From a checkpoint of a small mixture-of-experts model trained on Wikipedia.
Size: 9 layers, width 256, 24.6M parameters.
Experts: 16 experts in each of 5 layers, 192 dReLU neurons an expert, 2 picks a token, a sigmoid router, a shared expert of 192 neurons.
Training: a variant of SOAP for the experts, 355M tokens, 6198 steps.
Below are experts of layer 2 (counted from 0) of a mixture-of-experts language model. Rows are named down (a neuron's output weights, with its number) and show model dimensions 128-191. Each number is 200 + 30 x the weight over its row's rms, rounded and kept within 0 to 999.
Before each expert's rows: "comes before" lists some tokens at least twice as common just after its tokens as in all text. This comes from a sample of Wikipedia text that the model never trained on. Tokens count by the router's weight.

# expert 7
comes before: " of", ":", " in", " to", " and", " by"
down0,170,200,155,166,192,183,215,253,164,234,196,218,215,194,204,185,175,206,183,132,180,149,173,222,233,278,172,260,259,188,193,208,196,148,204,199,199,199,225,187,226,216,192,222,197,244,252,181,154,227,180,185,241,211,195,166,166,195,212,193,161,198,187,160
down1,234,251,196,165,186,226,201,222,180,206,247,187,160,215,282,225,195,171,173,223,237,160,186,198,253,189,200,201,212,199,150,200,223,207,202,215,134,214,161,242,235,234,206,160,224,216,212,156,247,176,175,226,174,223,208,208,189,284,173,191,181,206,223,151
down2,208,171,214,218,177,213,199,182,184,179,161,185,236,195,241,189,246,269,175,203,211,172,191,178,206,181,172,163,229,194,199,238,153,146,216,209,248,195,214,180,195,212,161,208,232,188,210,156,175,198,176,216,225,184,172,167,222,161,163,228,217,185,169,235
down3,203,210,229,195,254,220,176,220,195,214,196,154,212,205,218,161,253,160,209,179,183,203,253,196,200,226,222,176,209,208,200,180,184,212,191,235,180,237,184,216,134,229,220,205,177,210,215,185,189,174,195,229,222,184,192,167,187,162,191,181,179,205,188,175
down4,214,173,187,199,192,200,158,160,200,199,187,232,224,251,204,219,154,214,207,227,169,201,193,125,251,191,185,210,201,197,230,151,193,255,276,208,199,176,193,180,202,169,203,172,242,221,195,223,160,163,184,240,172,237,210,216,183,195,172,155,191,199,261,227
down5,193,173,199,194,176,168,233,213,231,151,243,226,211,194,141,194,200,235,206,149,175,197,152,234,232,194,259,230,240,183,258,163,155,231,216,207,190,177,192,203,161,220,200,240,215,187,234,241,194,214,186,195,152,182,184,180,195,197,218,195,218,163,208,165
down6,230,225,179,194,180,159,184,197,196,226,212,240,245,218,153,165,213,260,159,187,221,232,164,179,227,261,212,202,199,153,183,265,201,236,238,196,181,209,135,176,225,219,191,178,191,226,193,134,213,224,193,207,199,190,192,191,196,190,157,162,207,219,182,214

# expert 8
comes before: "-", "==", "|", "19", "The", "==="
down0,171,176,175,237,152,175,189,217,173,197,207,166,260,203,201,138,199,166,173,173,200,222,195,209,213,316,196,218,223,241,187,150,288,255,204,217,224,223,167,165,133,169,186,129,210,203,220,217,222,194,167,221,183,249,214,191,163,191,220,171,196,227,220,200
down1,171,198,205,192,201,203,227,199,200,182,218,225,204,186,194,223,193,227,195,163,220,236,166,225,206,183,242,204,168,246,175,226,187,209,195,185,164,225,168,169,157,202,169,185,210,244,206,180,252,224,216,216,258,190,235,200,217,143,211,202,191,147,247,183
down2,179,197,192,213,257,191,191,216,190,201,224,221,285,209,187,221,191,189,185,208,203,187,164,183,230,178,238,213,187,177,199,184,233,146,199,192,147,162,208,218,234,202,212,176,167,220,203,163,215,187,216,207,165,170,221,201,187,170,201,193,241,166,194,195
down3,191,243,208,202,165,136,247,216,227,205,159,206,207,214,207,168,245,188,260,191,247,177,220,221,187,255,189,209,209,199,148,198,224,174,280,193,158,205,218,229,157,224,196,200,219,221,164,168,197,194,217,176,217,167,216,201,189,207,195,211,197,259,178,150
down4,193,205,185,202,157,196,159,198,178,183,170,260,149,168,208,210,235,189,173,159,229,189,241,165,152,237,234,218,215,268,204,217,199,198,192,180,184,188,206,196,156,215,202,203,139,218,141,210,155,192,206,227,218,216,209,236,187,180,233,200,201,185,275,184
down5,188,239,223,201,201,220,219,230,206,173,262,172,210,204,193,226,177,204,204,222,197,185,241,185,220,190,249,180,132,166,160,179,153,227,213,168,173,213,196,199,239,216,224,227,197,178,221,186,229,200,220,212,196,185,172,204,194,192,136,227,219,223,215,163
down6,180,183,153,176,262,192,220,163,177,218,167,204,208,163,201,190,190,182,159,237,220,210,200,201,241,270,221,167,207,252,214,187,162,293,191,239,198,203,190,255,230,213,167,243,209,229,178,177,172,177,189,174,185,239,131,231,164,244,243,240,163,209,187,204

# expert 15
comes before: " |", ",", ".", " (", "\n", " |\n"
down0,185,162,143,150,213,171,162,260,222,219,224,214,172,208,227,229,256,255,153,178,180,239,165,213,216,174,120,173,189,184,202,226,197,168,191,233,201,182,197,146,192,146,161,162,241,226,193,201,193,190,177,174,193,211,197,229,197,164,209,181,208,145,118,194
down1,234,204,188,172,249,221,194,185,221,220,195,166,231,192,217,149,160,205,193,202,216,196,162,196,236,198,191,230,212,220,193,147,221,221,242,264,215,201,175,267,202,173,234,199,170,199,195,202,220,158,186,204,219,216,232,227,189,241,155,171,157,190,254,199
down2,208,195,165,206,244,187,185,262,257,137,141,149,187,215,175,163,201,161,255,205,213,187,183,190,218,210,212,201,209,190,220,210,154,262,227,211,173,223,234,192,164,214,237,162,259,227,180,204,228,278,179,176,225,161,161,181,119,229,202,261,166,197,206,190
down3,251,190,198,194,175,172,225,188,207,204,175,195,201,173,220,205,213,199,196,232,240,184,141,210,205,205,180,197,173,147,181,235,187,252,160,192,218,154,192,231,203,199,222,212,204,242,225,246,180,226,216,241,220,236,206,196,212,193,216,187,211,121,210,252
down4,189,186,184,133,233,210,173,136,202,180,214,195,207,210,217,176,215,201,226,174,172,216,140,204,208,195,209,204,196,216,191,193,208,159,159,201,234,204,187,253,183,246,129,190,180,188,229,152,190,133,149,200,154,216,184,220,208,249,172,175,166,201,218,190
down5,196,198,210,224,224,204,262,216,254,184,211,232,264,187,194,190,203,221,182,151,145,155,243,217,191,208,223,202,216,220,171,180,268,240,203,225,192,235,216,181,215,210,200,216,203,236,227,170,218,172,211,209,188,224,178,220,237,214,213,171,204,229,191,182
down6,210,188,286,193,217,167,197,188,164,180,163,243,152,260,200,145,239,184,210,209,148,180,237,178,199,193,219,202,220,266,143,185,227,244,157,217,211,203,228,159,192,219,220,189,200,153,182,243,252,168,203,209,175,233,253,209,168,218,209,182,219,224,200,210

# expert 13
comes before: " ", "20", "19", "1", "2", "0"
down0,190,173,199,203,188,218,213,166,186,186,203,196,228,163,204,182,220,199,192,208,209,216,182,200,231,229,157,151,215,169,176,201,171,182,164,163,236,190,163,210,186,159,143,248,173,219,237,156,165,218,222,208,189,240,192,214,205,199,202,214,179,169,214,201
down1,244,233,174,160,170,195,180,174,210,250,220,178,182,207,263,204,205,166,177,190,172,198,220,192,170,204,184,208,216,201,233,242,182,173,179,218,165,198,196,187,132,204,199,210,198,250,199,202,220,224,220,188,218,264,167,221,181,242,209,253,209,193,181,244
down2,209,217,145,171,188,223,213,183,198,173,184,98,204,239,187,191,171,222,187,196,228,164,213,173,237,180,180,156,213,175,217,196,194,174,236,166,157,191,201,170,214,182,250,184,186,230,174,173,214,167,173,229,106,222,222,148,214,178,193,205,177,177,216,184
down3,194,190,215,208,198,213,188,188,250,207,224,221,170,184,225,244,159,224,201,235,188,184,226,229,155,249,217,241,207,214,166,186,223,224,203,123,179,202,184,182,142,216,222,194,191,212,214,157,205,252,204,243,181,211,206,205,179,194,191,217,186,216,260,248
down4,269,224,165,169,171,207,218,161,182,217,151,181,219,227,197,202,157,191,231,193,209,198,221,187,211,219,185,212,220,243,201,205,205,168,232,186,225,195,189,191,165,221,235,163,212,184,235,207,169,209,228,207,244,286,188,160,242,218,212,184,171,204,214,165
down5,214,200,182,199,198,141,204,175,153,186,177,197,220,211,159,179,211,217,222,210,202,247,263,187,237,208,212,225,226,242,175,178,224,198,178,226,205,241,194,159,234,198,196,224,215,239,190,152,263,183,183,176,193,212,231,241,180,212,188,167,193,191,173,180
down6,213,201,222,175,251,137,188,222,246,212,159,218,134,233,231,181,220,225,170,222,137,251,186,196,150,178,188,154,168,211,217,173,194,223,212,189,194,159,201,229,177,271,204,249,265,222,175,223,230,193,216,217,196,216,205,147,229,206,191,167,214,171,195,185

# expert 6
comes before: " |", "–", ".", ",", ";", "0"
down0,189,140,170,253,213,197,171,204,161,253,240,266,212,142,183,193,176,177,185,217,180,218,233,237,202,226,186,197,220,202,175,186,224,210,157,197,229,203,217,157,170,157,225,157,161,154,233,201,175,193,196,149,188,201,216,201,251,128,252,216,188,216,195,174
down1,164,219,252,212,222,210,220,145,181,218,229,166,202,252,158,237,228,219,199,204,179,146,162,205,254,166,243,218,176,187,200,207,203,122,151,193,196,241,197,236,232,214,247,192,223,174,153,241,173,214,177,184,190,128,168,168,211,187,162,156,180,217,137,190
down2,190,196,196,229,191,226,217,194,279,214,202,196,202,180,127,236,272,141,181,164,222,232,208,205,201,207,146,191,155,150,147,198,205,220,195,192,237,112,168,243,156,160,183,191,208,193,181,203,212,206,196,190,184,196,178,196,172,224,157,196,183,198,133,188
down3,158,172,211,195,129,134,212,284,191,238,221,184,245,171,161,163,224,240,146,169,163,193,210,204,213,168,205,176,207,188,161,209,197,199,207,229,186,173,202,189,178,182,239,200,188,210,168,216,225,179,146,179,199,205,199,167,234,157,219,187,267,225,182,178
down4,191,198,235,180,180,177,268,266,188,212,185,197,204,227,238,174,211,199,161,203,221,235,176,223,132,189,220,218,181,204,223,223,174,226,178,209,271,255,187,195,156,181,215,156,235,240,193,244,193,190,151,232,213,210,147,182,198,208,199,199,185,285,220,221
down5,229,204,174,244,245,208,238,199,242,172,183,168,177,204,235,235,217,161,217,209,204,170,148,136,187,234,264,192,201,181,192,225,201,198,174,242,238,209,245,189,171,171,168,164,150,162,220,236,183,203,227,192,219,250,199,201,208,171,132,144,197,174,200,168
down6,205,202,206,206,185,210,195,208,194,166,237,146,210,195,193,257,171,220,220,195,194,236,193,223,143,223,238,247,193,233,176,274,252,218,163,172,242,213,229,209,162,178,174,150,180,179,217,159,217,197,240,223,214,252,199,192,205,207,187,213,301,181,209,216

# expert 12
comes before: " the", "-", "|", " a", "==", "The"
down0,182,217,208,248,235,180,213,142,181,242,200,169,170,181,128,203,170,203,225,163,234,240,190,160,195,189,158,201,190,156,177,216,210,176,252,217,194,148,227,199,150,203,193,232,193,220,219,161,190,224,229,169,176,205,239,237,207,173,191,251,223,200,178,239
down1,264,240,211,170,206,193,191,219,173,173,236,180,240,190,204,180,152,220,266,191,125,217,166,263,186,157,184,195,195,191,247,224,179,177,179,182,152,194,158,216,135,220,197,195,224,194,223,205,142,227,160,236,170,229,192,228,192,190,150,185,211,155,170,174
down2,237,236,184,195,185,195,236,225,254,197,227,179,208,203,186,270,254,166,189,181,191,211,211,225,238,197,166,207,205,160,142,212,154,196,203,231,184,138,197,222,192,193,248,235,208,166,220,275,167,207,206,227,118,152,220,249,195,235,188,130,163,204,211,198
down3,191,189,233,198,183,180,208,199,214,201,245,212,247,214,132,187,214,151,192,155,184,189,251,190,191,211,223,190,230,218,191,183,220,240,223,171,203,238,208,186,187,124,207,218,216,206,239,226,184,162,234,188,189,153,218,269,221,176,172,209,204,207,207,244
down4,252,227,275,233,196,214,140,244,185,134,248,202,196,183,176,180,250,156,200,181,243,164,198,236,217,230,205,238,216,203,207,217,234,269,251,226,236,181,263,233,180,190,221,166,167,187,225,193,225,180,223,222,248,176,245,167,172,242,196,198,195,169,191,187
down5,209,182,162,256,175,239,199,179,170,226,207,203,216,193,200,214,217,156,170,163,216,216,168,236,294,174,205,211,182,208,197,193,223,201,241,178,182,207,167,183,161,169,164,179,148,149,191,191,228,175,234,206,181,255,207,221,268,123,194,243,204,193,200,172
down6,202,175,225,168,188,239,206,224,214,219,178,182,186,150,177,257,228,212,201,188,191,176,194,223,196,192,174,180,195,177,193,155,190,196,257,184,186,161,211,196,179,212,209,164,247,253,190,236,229,197,150,237,204,257,182,171,221,223,211,232,211,178,174,180